Weights of a small mixture-of-experts language model, trained from scratch on English Wikipedia.
Experts: 32 experts in each of 13 layers, 480 squared ReLU neurons an expert, 1 pick a token.
Training: a variant of Muon for the experts, 10600 steps.
Below are experts of layer 3 (counted from 0) of a mixture-of-experts language model. Rows are named router (the router's row for the expert), up (a neuron's input weights, with its number), down (a neuron's output weights, with its number) and show model dimensions 0-255. Each number is 500 + 50 x the weight over its row's rms, rounded and kept within 0 to 999. Numbers have three digits each.
After each expert's rows: "gets" lists some tokens that make up at least twice as much of what it gets as of all text. This comes from a sample of Wikipedia text that the model never trained on. Tokens count by the router's weight.

# expert 10
router:455466436459545455451544473471546434491458472542547548545536455552513544544552467458455449473451531499545547554540545497526545450518541509523496548592549453539460459547594452545459570461456450548528388461460452537533453611402544544518565456457524502471447533531571467533355551534525491479459510461472538540450532529457543452455458567545546542459371544545543408547453459508535547455548539540454461463544549466542349451454542547459544542462545458547456510480544532454546457450456462450455530454528544542458490550458467460548457401452454458531547457543580470551548549474465456448456454462538452454532550508547473459591546542508470547537524457457542541458541459472476455490464520401539494398452543451549458456434541449519545643462533544453486537523323468467471494349522549
up2:513507568623466483508501494503511493504491480565509495510564516472493596522523529625544564488513496453527433505495487501506440489471577556454544545509667480534445480551495491495484464475498544437589495530506464487422580476517500582483481442416491572533488484569506488533417530589505496457488551527521498428350488436448509451545436499504469530518550494444492512534346534564578584589491428442536438516566530452535417510561536432415497541525536376515475478465519515681534454544435478494486505451513567504537538483523546610468499562379444517513433524456548535473490580483501502516457449488385528519507471492550547487474520526502460561595539489486550527473523534523510532554444483452542622484472443512535481488485494553560526562514511497556527420434456647602474548518488458
down2:556566507550543646448563548417529583526489393461508524561509435546386499503566475469382446537496434533552444510520574503494499425599529499477504472489467430394496513455622474482476417456552493538481537534497562490489525471454624407518485464417514582478442475436568503486516524505421440521524569448500472536579434523569536460473549482476470547505511476472474557499469565438523515528458452491562537547553528530438387459455561517475588478561561498428461419548482462551539526453557481474449428470522498474576603441552492440447516529441529528520478485567478446578524361453507527427544496523607517528476512502481517500542541512547578547446476521466479518472516486533460503554574444504488496533466531488448441522577521584461449490521552459613449445433492393461398474507446550
gets: " |", " Team", " $", " District", " 2", " James"

# expert 11
router:456474515458530464456532500444541570510460465468545538537528455555481537541546462457459465505459540486548542548542537407466541466343543630507438539374543460551459467542484454538456574460460459546555428460465454543506458451380541542467462454461528635455456535542597468522656495540503597457461528467446540536460532499453550457460488497545545547458603553544539586538470461531500374458542549538452461462541550481536566453464473540451541545455548460540455486464540540455541466461456470457459541473520548536466485429453454455548456489458461461550524454549493484518568543547461449503547470458546455463539545512547452452478534538477450551545469473459553545454525464476468460478461633361546563367468549497543460456477538461516540395468506539466490537512423467466485557644494489
up0:490516426437464487409492473381516425504562436490531478494459468582496462436516506497555517486525518514464496579502447543517524424527449504458385474455590561541464521532495512565478496530454549537563526396351479464442550481554412518537597418435532497496457505534501542476479458406480588508440450510472542467515494463484538569484365567493330541546491518465563487540569460524462510467543563456397469389552446545471484404472529501564456522568376550580511502540399577525491480543567499539511531473555546528548536470379518456453473559541535428450563493522473503507548528436455482511534515430426454494527480458430475532509550511515506497549504517479436561500547492433450477523486481442577519525463484500544458584543464400501575559494497540592554556567503607447511545495545506
down0:493586451481444479488498469446507602526609464572479491520476418444511517538459470526546543495558497561526522383451442453530495482638512520429476429449535484492488440450499494393591386452421382575535537445494496487488462453501481507473465497535590592515559499495504505512513609528579542557419462539567500530464425469467527519510507491462453591544544478613533392544444558488494495577609510515467526472552556551482521561471458502521381524573512503464473477539503582596489473425479496477406451473586420539429461500457491532560514498509583513470563521473368485614486513563528475606539488464489516456502405429480477469579519477491425567498517523512527478542527492572500503486434495465514493440453482448458447510403580575458489515548512485475546555554449507479461505579486425
gets: " S", " G", " M", " K", " L", "S"

# expert 0
router:445595461451545448450548484485550486500451473517546551550541454549505555551549458455447443417450544488556548545549533482532548447493545515520475551459552455550450449549554446548455501457445502554490448451452450547547447483505551548469556453455521527534447550539555436535423449543553527470449557447438547547450535538453548447446537418558549544447479543549551498548443449440532610452554546547445451459547545450547477449447486541474557543453534455552449500500552539448543453455448451450447537445498552544449495562452464454550452387444453446517536452550567499506560551538450452403471448457554457445545555528548461452449550550503461549541592454448534542454563446493473453505455508439545464599489549471549454450508549440577549689456548560465523545538564478459703484490498534
up0:512531525447478462534524507451497489487484653524476509463490478435449533540525498524541483440526445494498555472462442575472379426523535504518536537539458425503544463480543590499522539495447463579419510453546491476542476465533517477411501538429492465465590610448517543557497566492519479491489523480445574514478594514504521517512390450523434602500498426432501457556591439501477498466536488436484486430583496375441470461493548389545481487418520560425595471532522484572483541484489521459520542541513527472402474549560565481579521432447408486509444487553564535569448516518510437507568552487532488443481548545507563575398517555532426395449461403441434612496539445481492552499501492425523602487531488502509433554556440489593521457394557518583547558625485544479559500483537472
down0:566475448487597485476529567518430511459503447549568524506514484517449501414430447517503477528526480588468469478433522476506478462562561568568488460533455429494554517633562532348415432509470464459503424462498521468589618533470570541495531505460520508447628562422468468485564443596451577499522481508509495605465516438470422488512529574512526525551390490412529470530513502484425478504496510499561562563472504485511544526465405519412461624571445562568448582539513463565541571524493446506500459554485507523533507603529477433537548470472472518517418456552495439475485508539475474476486591504446498555517476457544597542535510517416458444451510492487574533504493383480476521469505441625490584493417608482565499490430483425422489458490406518430522498432472457485478503462498521
gets: " a", " first", "o", " called", " also", " A"

# expert 9
router:449625532448541449453545533431546482495451462577544551552539456539487549550544448456450444621452550494552542550547557536637544448495543560496508547534550449548456455551515446544452425457450487551594517450457455549547453460423542545664527451457540537533452546548565458490533584546535539507454498459487540540444546532451551450453543363549546548451491545552547509547450452471524388446547546544449458459544547465550552451451505545454551534456549452552453500415545541447543454444447472452457536426488555544453493457456450458549453373448455458522420458551475503506572546504455452481442455455551451453546545496542457450523547547475457551542542452448539539454553456491469450508457454535547560404445546486546459453507545449510551425453514551469522545544605468461560512463495559
up0:426543432406450472509531562576582431559555521462490581473447537562476509515581519479422504422529497459576461417596513401553489510546508562514461448537478450466478477507434414551518451517544498501520555546454473473558482535592414556539509405523464608492521532454518509464443528358500504558479492442552526442516512453496534479463455540489464498540495472552494460528460463491497520565548521563525512513511437328468447464432556435475622479431520440570535537528434549433415532503445497540511576510450486334488486567569485484548466535453502545502555514558457575476506526509554559464495552436584515521480573484532380429456474506478519505535514487504518465428513624479533462432538673533486550481492415481486563535457563471442530487506551530561578483489480471490530532529471485
down0:487425561531525553506422486527479489595501483538479447562441552507522512481417490484572481563557446478436619541421517519518537444522554459487452543559539550453453439513521450510503461536522380466499571480512458421511518509492483496424510550498460510442485474509524480405610462403518502564485577464451477480476504572517538486486470535553486546437492534527510535525483464485430562528518522425519530602550499389462525495449521442538588417551483478484526519533471458513471496601458441422499404548539527482507425500401579541478580577475485546522488484474477487509443609477532521582512589470488435497431499516521527391463542505448516481461512582506429527533507514478472445428494472518577435525599515402569419458546476424383580588437440529583496418475523549626470586531631479
gets: "'s", "),", " its", " their", "ir", "\""

# expert 22
router:448553504451553453455553520528548455485453465516544548548535455548506541545549454459451446523448544481546541545550538489437553459487544530508573549582550457544455460547501453546458628454451458547561442454463453543546458394508543546551448458458534583432453549544464449419386447547517669483460599464465539540459533539455545456456487549546547543453566547549547489545453459434543515453548545544454463465540540469542494456454488547459540535462550452545458503609547542447545454450454466452447550458499548544454476585457461461544455357452460452543543460549545484603675544445458454504507461461538458452534547492542465456428548545481459547541448461452551542456540458492465467507453444492542421502467549470542458455376545461549543527460527547462519540544512474466371524474500457
up0:531497413572555453476446473517510566503537478543439582532568521520537465482487512415476520490500456500418557445572544454448537447451469434509435539514444473479567517545548482524546581519519535564522516504518544544566597434430477507488537423455553447493481479464605451675328539483453555504509527522487414549541476512552546454554533457561503518488476509441532450515501584511501469533482517568479487443479496425571407507521593572455466490605551441436536490434478572527540537494447532455540490470581504500452481470524526505562434485464540449458619513453620520466493563491558509430425471418442491494482512584514548572546551548513391541543543487505511470531562511489532488453459452455508474492461530461561616547543573556648421567528502490439560529590413487482458461481478513
down0:510463556526432493386459462556493495463443467521467431510509515430521404414518501557507490523550492502543476498532644485524614436580452521456534598504430554478429476493439476491391522499354448561484551494473475485528510460566481524557519472471601570529527433523489482509469507552571460569568640535527597576504533414510440475446519503533485526527467471489451509431469535478466529439414559491476493574556555433502598594547519471507516476406414520539460477575457465555545587495459508516511416549507501434488529457440463466470468614525434464506533442487539437530587586490493508493482533492558488470446485589458487430436435481555486562441496547403450530515503503520502489524466480528590576517438565498469517516404449475544417583492549391541485402482513527574468464482515522
gets: "\n", "y", "ic", " as", "al", " United"

# expert 12
router:452527366452533456449547539482551446504442469571552553548535451535499542547545453456454442604449540496551539560548547486394558448495541483514516546478553448552458455548526452548454531448448470551528520455452450546529444550511546551622464452453555464629448536542504464593620562554520581468455566451474546546449529549453551448455538508547550544453471557551547602548455453523518479452550548545452459457547551462544593452455481538462549546462544455550453502567545543451549464443453457449446533452508553545455497554457452457541458539444456454528474443547506473487426547523461455463577456455544456452539545522538453447534555546508459548541569458453553542447541462501471458532455452490547474399482549438552454450538549444567548499451529550458508546534407459459596479456482682
up0:529528524532597439458594491407495631464553478439522522423533500505501588545536535493528462393467529537494489387492529526472486420548598531500505426533528487480462456561494555516467464469576593433513435530535557478393403474559493522461476395495559509459424449509475458652532463577445472565503551453409445504546467494548497526433532515612482547537566438501553491500506590494529497495499529584581477474521495455515544462530481472468437543447504558464449523500509489578454480427442535542488515514468518517475542632526514552535439500416565422488585465395519518504478507458530540477533476431467468515580466488541492415594432617499560564506470526445549533522447506494487480507402574565510473529472429484518526537482587486367493460492550536557505532487445471517521466377502557
down0:448536455506525552578488501514615461544456457516542541555522555490378521425449546529461440442525496464391453526556433487564503411503530364454500506499514544459489550599443405523561432525491552523493465493538510488552524554482585470468508529463526527532524481565548476475434457518537563577466587519453472442495438631440532566543475469522444485380550515500535591494464485414504503540531492422547468433459588388506402568505502582548574492473518455446485469553479381360493485553558578528455516388436508530486488461491507518488612461540511504464552443520538480545484458515551587526564449464462407528549490581473542510510456487519610471456536545499535501506544496536476533432476535474506457461346518468566517535472556484532566528430548477531464511416502539458516513494443515
gets: " and", ",", "s,", ")", " as", " As"

# expert 24
router:451445474458546454452542603483552491509447462477545547550537453550491549545547452452453449582441544503544547552546549500414543460449548540502534544564549457551457464554497448547457584457447479548497445455453450546548452577495550549442484450456529557530455544543409475527423470549558601505453543457454542535456541531454547450459513759547551541456490545547546498548452456396518578450546548551453458460545558446542560450454497548450547541460543459547457493481553538451541457449449459453449540441519544540453491470454458459544451659451458464554460453547481481475590551410460453511496454456540452452543546550537457453469552544455453544539396463452541543453545467504470458515453511510542494489480555472550456453560546464480549487457539549459497543545368462458535550504493552
up0:508476470425515583534492466422510448501520546412453422459516479636502581471546483531525573494377475530584543478479486546575515410501519446469480451516545492503484493549489504496517472467416624450454492504414500508460494537519486565475527472527535574492545457498428555399552585410533518530464515399488472520427417567484525543467530388540554577481505688537551509493565530456559464465570552501541480531537434490605554505509494569468532446500489465550504490528493495445533506489553499479536461479467536551434528589489474491551553427393552496517422508479453519541562550513455495432539432584507511508414590518517562511572572406528383470508455467526534508457393554554462538501512448480434459493540531512434555448388561489467574409530514438554509485534479491543429522425504509
down0:588558576514464470420468559487461458475496583404518445498493486510510431522480586505498542420378465537454471553497498490502535490496569521432344486465550489574580572459522460522559471570567522486480525497531593458500510436474544578503533486562538485466477434520535505540557413533524523520459504521587529525559427459523519385374460548535510548568539494534536487456500492517515494475556626551422465539520477429480514492489523440370470479503473530525528491521443450482452509397531499557510454535433541510502475429486429532485510498494413495461494470554494542534409521575487569544473541535474558502507537526420505459595516558542521459463522572600465490437528442497553495497530497443409501514543499414512415640608452427525480512452536530493439438503463517612498513468579333
gets: " the", " to", " in", " at", " there", " into"

# expert 25
router:453634475449540449446557473523548459491453463514556550558546453542489547551547446451452455522453539499551552558549551479550546448516546508519427550506548450554445452545478449550452523449454435551506478451454445549525449545467545550628550447455534543546446545552589451471612540553553514492448519444501547547450536553449547452452546485547552543452521547552551477551453448490539565454549549547451453452549557452547458446455444543449552545455550453552456496534551547450543445446450449447442541444495551546446483527449452451556452511447459450520355443545522480575541553552455450390624454456547452447551548495545452446508550548518439553544511449452549548458553445499465451500456484425548419518464545498551450447509555447535557494451560549444522548550421455445339493529491441
up0:456482380509476547501555463546518459526472558462517560420471500531418528538445532482503474484562515500532542537428596498563602489518468537531484475504504566504477438594542481523458560442436561610478429599524576449494499574554590579496490458434500538471498453478496516548442494587579461496501454483410481500476464428491452410460412507585442444425508477516445467486518469413574514474448587414536501519523527586491472422529607491549499480442572461458447420468529512442517549468518379485577466401510527424405484471403459466490543434602503426349489471531485490528492525572576518496514497502494558436421502455471484564453426507490509525558484542552537507501479414535526526523549483489531571601515524557514479489534469573435530431582478452482472549619570526525518454473448502
down0:482562518537522375455464528480467486545476502422532481485543513544437560455470563493514542522469586556509436508516526451555459506564511518522464480515526522509530354531534519541417442456459506508495494514494477501482533528595518499531419523529432486557435515530362431582426514682541625542602449451513512531518532424580524462535547514465464465505542510485477478548458467457497616464532601449528432514485587503527516434489463508513512521464488490524399490426533443494398415591438557444527521533495438580531436510339510479476519554527466517502437609422481561481402499628522503524527503495536441533512479425546555476436519511472519437472580485495508479539500462516495494450581503576518391533506500524467457470462506500591552473509551464473440543477463420586485506578437447
gets: " the", " The", "\n", " had", "The", " who"

# expert 14
router:451534446457542451452543543528545464485456467535544550547532456543502541543549460459456451485461549492544544552548529479539543458543542477516531546548535458546457462548493455543462545462455493547461404460459454542525457609495543540445532456463530488537454537538499442495592546548529662476456524455519542536451527532455548455457489600542544539456445544546540429545462457506542459459546540545455455462546547466544542455458511542457547544467540461542462498450544538453539460451455462450451541446510550542455509520458461463542456723451450468533465457546594471523665546445465457399529458459540455456537545504538462456510549541493465547536429459455532543452555459494473462502458402501540476470419554440537461453596536463511548540461567542469516540542344481452423569639503385
up0:486451503472477519580539613429439504441448541445499500545670488507531585494546535499488517601459557505484501450577469500395497443460513428465530461291588480638522407414533454487435482531426396579459497439502533549459514429494507531471585455405449547483384479520479506489514397496507520438481558532453504514487551549482497486544446569508526450505492526492554471492489410551460492438502457427480508507562536533480586538548548492504466476506518496499478504525493511531605383504578465456483529514526435502505525532502482502538478538541451494571477535493402552477478480483520541583501475511503472563472539543508507501471463449483531510570503397525578580521557542443499474489503398443452509527477461481558441495549504634468494615480454503548520500604382439491495539446501532
down0:486496506426515470543483525508493465594502425449443512491581490468478474412529560495495466469422475436469472469531568475546589455463479470532478504443558551494419585552490448510471578449479495585468517501541461405501474553445504585507569540519545456511398562492555509420543560516547418504513601467540547542519436547543550563447467448564533496479536492527546515489518508606601508524434509417488442556419522530543474463542556532448460372523553515438521540492421395452491566455530431489512447471547529555476446453450457523468453520535584458552552538568482554450600526504537514478494456569327519486501566551424545471444540467487541475550463474542495486342449523438517554489384476494507522528441560457442559521613501558382508513552428544487552525445516436531568540486493467
gets: " are", " be", " to", " and", " have", " is"

# expert 4
router:453542434457541459453548540500548488487451468482549545546535459538510543544543460458456448620460535496549545556539533467562537455444544558509479544571541452545461452545532454546457502462455523544514492457457455540536458485405542540606543456458534548433451529538466450513569487549530602483464498452496547537450528523455540452451512509543543546457508544542545520542457456359509286451550549549449458464547542450543495455454478547473543543459542460542458521505539544451539455445460464457449539452495552543454500564453460457555454513451457463509705451543569485430442545578460457563477470459545451452539546530537460456424543542489454551539548453457532541461537453489479454487466499487543439428478548466544456453515546462547545543457527542464518548521388470464509479298503618
up0:468468536581641412525535530583498567505496530461531554532461437480565532476451487412532442458399528537481449597499490559382486495421483454510470500540492592587585422503492487472529557505521535544481446574479540428627430576449487485436476565507625429470417518531537462480484489590524480510604465456456583511542454511395410454457506464553493449460536505531527522460573515515444562461553535459463414548511463539484562583490487493539584508504486538558592523481510559605530545477422462433553508409481551498443495492521508519480552539503500489509475403461471495577515500442531507471633461476529448515507550473484504517449564576504544517518411521554486458501527457460456622483458519413494508495515418596478440572521505512489584589513468452488581484511557497461495542459502409
down0:508557463561378555544420542433556528470452499577501434442503534412492521495448522470491575438473527394433490557508508511575519452504463551499479468436507520522555487502554472487452478516570517429486513577566475432434490524441586444524570418539472573525505572496489492537427620506493524476406499539516545463534506566401587528483509476585428491537512524427494512519413601554447457536477572472503499434436515554618435416517489474523407544488445485486462535463495500427494520428425520570513430475512484504496483466476484530473416461535403448616503500533523510474594405479546579519514540530644560556527482497609438577492531480503481465502458548526447404451504422544430537492489493560436566543550415508496521489498434427539429511555526481564546479441593531487521498580431524
gets: " |", " F", "f", " &", "F", " —;"

# expert 19
router:456543439451537450449543558473547449499459464515548545550538457539499544548545464456455448572462537493548544552547538466637538445558540498507452542535541455551449455549501452546460534455454466542532435455459449540529453500407543544479517449464518533489452543553478460490500513547553596488460545458455548542454535532457541452451586354552547539452464553554547653548457453512527496452548544545451459462542546464544513452449562544466550543458550456549456489527547541453543462453454453451451534426487549548450489480457463458540456447449458461516367450544519463528548546555458454531538451454544455450542546505550460450479542542506460547542376458452550541451545456502475455510454483547548500431467549521545457453617541453508549426457522547454502551543259470448435610509490447
up0:544504473514457484457459378624505478500474513529556441485449464424463549603499557555500449574574516458497496395508449447452479515568523442429541472537505402489465504621480513566534520458433536548561550540421497491474403510515498532461468480537596437537483531456397450519435480451551450553483497493516633454469565538609512490497535513526484509487451510452515590521425515460434419432580531518530507454442489502564493442399560507514481516520569413477433503472508457595478497414425503451503475383469511456534444428488560518603530520390425515470529556487500453483434489547470508443439513577534547475489538422519495393491448562561474453500587443505456475535480497474491519486407416490418472472521379504412455509445520509500489458503510494499606503454566591457423499494492481
down0:465544499501545454470493468479467520519546444489490416537478423530533528506489498537519482590567470517566415505461469509500501497483511495496487505405397545566489506499551500423487509552522489457490680540535515485510415414527569471537453486475430568500479535555477423497364541518622464519591505544500499474414459510543477596536547569448541417555524531516467366501465470569529460461470524513394490434377425447456470458500394488526560520576541475495464461526554495471452476506553419519524578422504523599500471559554437538521567489471462527530509561507436503598415512500501599557519497503489531563495394504513583409436463486484509514464513483471430482550485560529510443499481519541446495502469511451509496508614444503536429499470456515650492493506534600558601432414448563
gets: ";", " but", " |", " c", "y,", ");"

# expert 27
router:462446472468535471461531489490538554511465462518531537530539464526485542532537472464470478464487546513539530539530551399455536475365534560507466536423541468540479470536425465528462502469464507542517468469463461537480468570494537536476549459467496612512463534544488473379506498538523519480463571451559523538462542522459532466476445374532536533467636537535530558537470472628547621463539538531466466468535531473529581463467492530451528536471520465543461483479538522464536464478461481463471543477514537532467480447471459464544467578464470466539449462532450500420472538448467459623575478466525481467537536479549469459634531535514461540534685464468534543471513460494470460480463549315532535445422543509538463468471539475513532377459457540472509531514506476453378618729501426
up0:526516483543514517495455503519525465504491565454528454419555524497495416527494537482457520484474512521493452573525532498460568543497429502492574454460634525576587499438494548518543404446473452505495478445492505526446385526534569522452394529509553467462562472455639527484443483520510475477461521527578546553501560414428483449417471449509488436485496546427427486479450425551474439495495503460449484504525568421446531515429474474422591531528396470566401506544557603490563661401481529471538481490450472535459595494435555488449471516472498523571479526454475472451459554445514509341454500523541563560510567528448409506546463546506540453389528546541555392422428454523466615478515529479554531561482476407540507476535527529493444407531494496443476516588484458502459516519493571
down0:506441496528492490479532522590500533482507520435504455488589466470511577462508453550585491551511483544446373600501467481565496528481479473460425544383509506429605558446477476484519534465457507448472493525480575522465467477543486500499430472473416544593501547551564535475553471521607467502451512485532521504434540498489501560475481438552575498457556440571575472462550450535501489517524448521478449556453478460443528537493404526505450318559420450593496428519463558429349494506453509522435531454576443564520485502524458550457425529397568536332615512458485486541499587471491497476566567517506463524427539558513510548441547562531546402448497488470372470522484461471483567480509578487496441520498542468461474509493492595553529514483476517520491583550530584449530561574565509
gets: " W", " (", " P", " H", " h", " p"

# expert 5
router:452593473449548444449543522537548478498458455524549548544540450535495547548546465454451440484451536483550548550547537491492538448526540437515446552559548451545455457552526452543457483461451460549530413460457447545556452539497545545449521451462524563368450548544362447484388432547560549451457566467456545545456536545454545452458509460558552544452480546545547302548454459420531521440552541551450457461550549461544446446452498545474557537460543455550452512525545556454542456455452453449448542435506550548449493548451455457546459452453458449530563453548584467478615549514453453437488449454543451449538550514547457456453548543505455550538497458453541547451559452496471459510455485398546420429472550529546460453497552459502554539449550544450516552545393464460623458476499406
up0:482490373448612602485455516576490377504477519499579474512606529593475472537597503513512560545489524481505531522552493480436529500481379520481545546518526503484468524459492463494465571511422451543547430465530494607543469469480486465426449516478546492500517473521546578420440556422541392517484511553448576464503482554542378523498553495508557423520417516478532509559537440580452537554622556535535535507518434587467482500472562626469579550518485532502484466531575409487501480545434477533520593542500493409477487478436504571431501481471507418461489580499523459463503505482521464421595433449559488576511454521462428409423439583466503489507460598489600556439505508488443434496496545443558454468508586440543411523399476455494449436520472497520525485464439520546515505437509504
down0:488538514496425576590507526554460628552456565419501349529430541651482613421471549586499542485502497531470518475434442555510594503525474525503482481499418528432491467481484527555608470448575571471420520464520585551503445480529514589456525499488470533522553418601432438496505460512588469615468407568457494485448478539507629475562514519485397477547585478421500528463463518470547551432481485554495487506487517493429441487526501556473537474395515529510589403498464537585541489534495497503496438556471517477460573464435549467501484539433597507486492478446539514491456491453465441404484562471537576483518431442529466430477503503508449495519521523505503485491491530454563495413500413489567561486522493496404469452481476493528537420578500481449511505516532541578483590453388536
gets: " was", "|", " is", " were", " not", " this"

# expert 30
router:456586557470527467459532472465539493514454452519546542531541461532496536542546489462459460634460526505547533556545559508439542468399540594515456538454545457539477457532443462536452519461456483538496567460449448535517463530332534553442497460466520587453455532548412513538406385538487410526468490462398536532463546512463524461464607643533540540458492546549545516535460466548487547456539543543456472454539547496538453459461634560435534526457551458542460503453535545461540458458462450457452531473521544538464503402465466464544459464469469453510365452536513488410540539459461455638573491463531475458550542496545487455569534539493461551540485469460560539475527451475475458506462572511539495477415538499546458460354547454599540434454502540481511543523595462456403525507501390
up0:497504504459428433510541502523581515512451310544517452497436559413490517481391510540514490509459539504495515437556532630470536469563570510489608472551576502495545519564556417505411567446504584449517464371475520460491528592388474455481524529526550476453545497527526524528450606429495519559537425533566422451492497493542585430588442490500537501421533457537569546467531547436479516418522546482505542466422545511474530471484421526583506464431507478529528498466504446492521434483484407465454421483498459515459552426604489429513409497550457415493504512498589487619502549425515437543540534470525479445520466482483459482480531469530441537432516533406567421492497541496477585508496514520476461500547444577467492500420533493460443518452491547510478595555611451532431469415531532
down0:423481497479391502529509496440587442475535565439560446595466403554517438577514398462546489467512507462493582491530517390390407458534511556489411475459417483604530454498334512508496474540546548578472564471468489542528515527502562518497488483526507473453505439436479497457424590496438439510541500483462482435602449535517554447429534522486472564514482459485557458471426566479486507588490423416522521496477498522472459504507473539428483525505491546422436492485533600484433440555484518493571515637503500565476575468424469536561584456533493476547652449496572583543523508505467510486491519508505449555503501490607464486500437532494521538520428522531448458480534609392463519507566470491440498563444507529473620561470519465508592501548547502470570522508438561541504475583460512
gets: " T", " A", " August", " February", " October", " January"

# expert 31
router:454560524453544456454538616384548486496460461453547547541542460541500536547543465456452463451453545498544543549544529545379545452415540432507457538466546455545458452547512458551456458455460516543496496455457450546511455458516540541492507457454545556564462543539567442512482450545518491474458481458556536545459532532450546455464544300545547542458476546544541403543450452509522521454549538542457455458543552447547487451455466541457551544461548453543453501511542543459540453455457455454455525466516545543455474548452456459551463381450457453544460456547519490555635542554450453405543454458542449456538545506540472457485544544499456549539525458455542547463551452487470454504460545460550462519464550520544460454531544460477545362457524543461509544557609478459619597356518653
up0:491500564503501540424575497479505504514461511484482524503622479533550491564536478493500550465530490467503504559584508427551483400603506471536518514445433525527463470522478537486491539519539469506501447476498444474459489442461486579496570523487541500486487472569504514531382413485515514496604461584566593507465503557522583516533440514547597562408442599495496474457404472459509479517368464553406424607514435475539429511576452605412586516399426404548480413532549474509496435386538567454546526567513462420510545439501467550477458500531454487428529463481507438482513513443498449487623584468479495491500528511502501587422484472534620546572505412527434418535550490457516463472576424463470472569477543409575412534553458475524546522561489512526464495482515515563441437513540509
down0:511512555509576441453470597505513462427537466503497577490522456533494513466499556466549530481502555482480590514577494458449579539635407497599524457470441545512541476502510553471486463404486380572491452455490374506430559572440563449466412527487524602522451462557525476596537518622577474524571434496497511416497441490501470432507525435507491525472472489562488510565461425491501461537492425553463548503507607464439490437570506558419544486376481509435527488416493488412576358432402502527549542478584408496509527513576593508514470483489523476591471499510554500441535380465494459498457557466480515503481535494520487477491541541490527466417508562583488433475651472519464440452509502434517554453532613534508487486494534471541489503505522473543541427490489558566493501490469524
gets: "b", "w", "d", "v", "n", "m"

# expert 28
router:488513574473536481493592511424500544503518449358631498497584407471533526535495483396457536515477537508484508499553514583506538514435525555484387479506507470507476459528562504492428505440506436509552487351467490645572476470510533498514527476492600505485451490518511517488525413526431533465512497491456503570511656493474516489458538499479528636484493565501521502492435492489462495519488516600485398422520476509510491509437501505457481621411504407510505529575507493477581479493488473480441504532501518538494497516400409422507386499513522509494448500612530492532502511571478439545558517279463469494508501491495504463402468581534464522661486483422484553495497497502419517500379505433584504520475513576509477445438519494411509514506507508497498519546510466544493461492541501
up2:453490479521492445489522419515500536560460507542498557488445500517412516560412524493495539566454425470395504563467501393465483480485532476461461601645501565529565566451492441414520424479527577552605486518581548451544456418563365475529430524428450513518458591466470438462541456514549496538485498502489493495495484475530600524445472490529416553510547546526567525599502579575498587373417583425468502453604502423528545439441531467525507500561490515593547523484456497468551515573405496446512434607539446442488447468480530563556589442507485469518484529485572455449517485519580587491443538489523521500604421491488449539495486416474502481537537423534513482473456517555496543447503568514438557542451573463561572518523512466440564441560563530578523513517536482508459518510472537
down2:452433545538493519510482551516497501453514573482523443525525559512449552459508473499503542555525529579526525517454563491462506431575453588422516534531526503523407469546510469579523469526565453457363464472449494519432527497571505472497480428471557394521537436439498440486451518442486405422389510495513537417543474433504478464535611562450533476473485401484408486459519557427553437657546445483471550440428488585467536492538494463527519575582519437547544514595450452552423440428567577494524544554505490433525450517495523466433492399459446414495564449578486484572528566473492475595557491500558460499449554453392540460439596520490528489539476436491455513566449513523530507474482513521522414560504532567509618646494552509485525529545487529500540493460443484582592514482501487
gets: "\n", ".", "s.", "==", ").", "==="

# expert 26
router:453611449477504440465515686552543527508472465523516530556527472561507552541538421471467449497464570481527531538532546454567523476618530439494508540494533435534481463547579463526461446456456564546521450468470455542517475625481587542603513460427508503560468520516595491367562480524481588478452542475420543530472537513475533461481557597530530533458575538532521483533481468484524525481532535541473469449538534477547435463459386520480522555475534456560462494343542510487541457445464489466478560493510515553453517379470476476525475436463483487494595488540415475545564546414457438441373487472534467463540534524539474466650530536516483533531492480453503511474529457494495461501464440405529436427526536656543440468543516497460532501444477543494516543509617475493446376480504456
up0:456529543579545522439571425468563424489479612501547414493471507547453532452574470495490463460477521466537540550522539547412441518521544507504572551467586589507511472518419513503439526455455545598493441541521457495526476388460568505505506474521537540471529504485485502453498509475517548495592564515386479483587563601460499559395439547498507573550583546616541470468397527571551449487557466623490422524463511462584544434624517414533549604447497470551522480506496461447544439467478519527445510415516459567528524504491557515477363510439481528442594529458390556477461542471488526485600531584462484473524478592459542543444469485469485561443441432486523479484441525352504501525528452419464467533569457526528467482510447471517546555435485560501478434474507520484462452529509466
down0:438470388552454533492518512493503641475528476486455600515490515413504478418594448548402475576470510532550486582484561490425456545413521491506491473568451472560438524530478506532550515394564412455561437492357563523526499532471547624481456478494485506546470439411442529437540489520599457473607501424493480487486528527448465628437549494509537497466604477496491503525496408360557432522504484475417441512531562608586506537476509532444411474467486465479527559512493447481553512513550496514468523489549460408504492485436529446574519504506505564447488510502477521503533529456491398544583480552542518449590499540503535491527528595420562530496568512492601479552484480471594458503591491456442525489480461523500554444559485435514452516460484454560580447498409515469514539513423545
gets: "s", "es", "ers", "ing", "ies", "ions"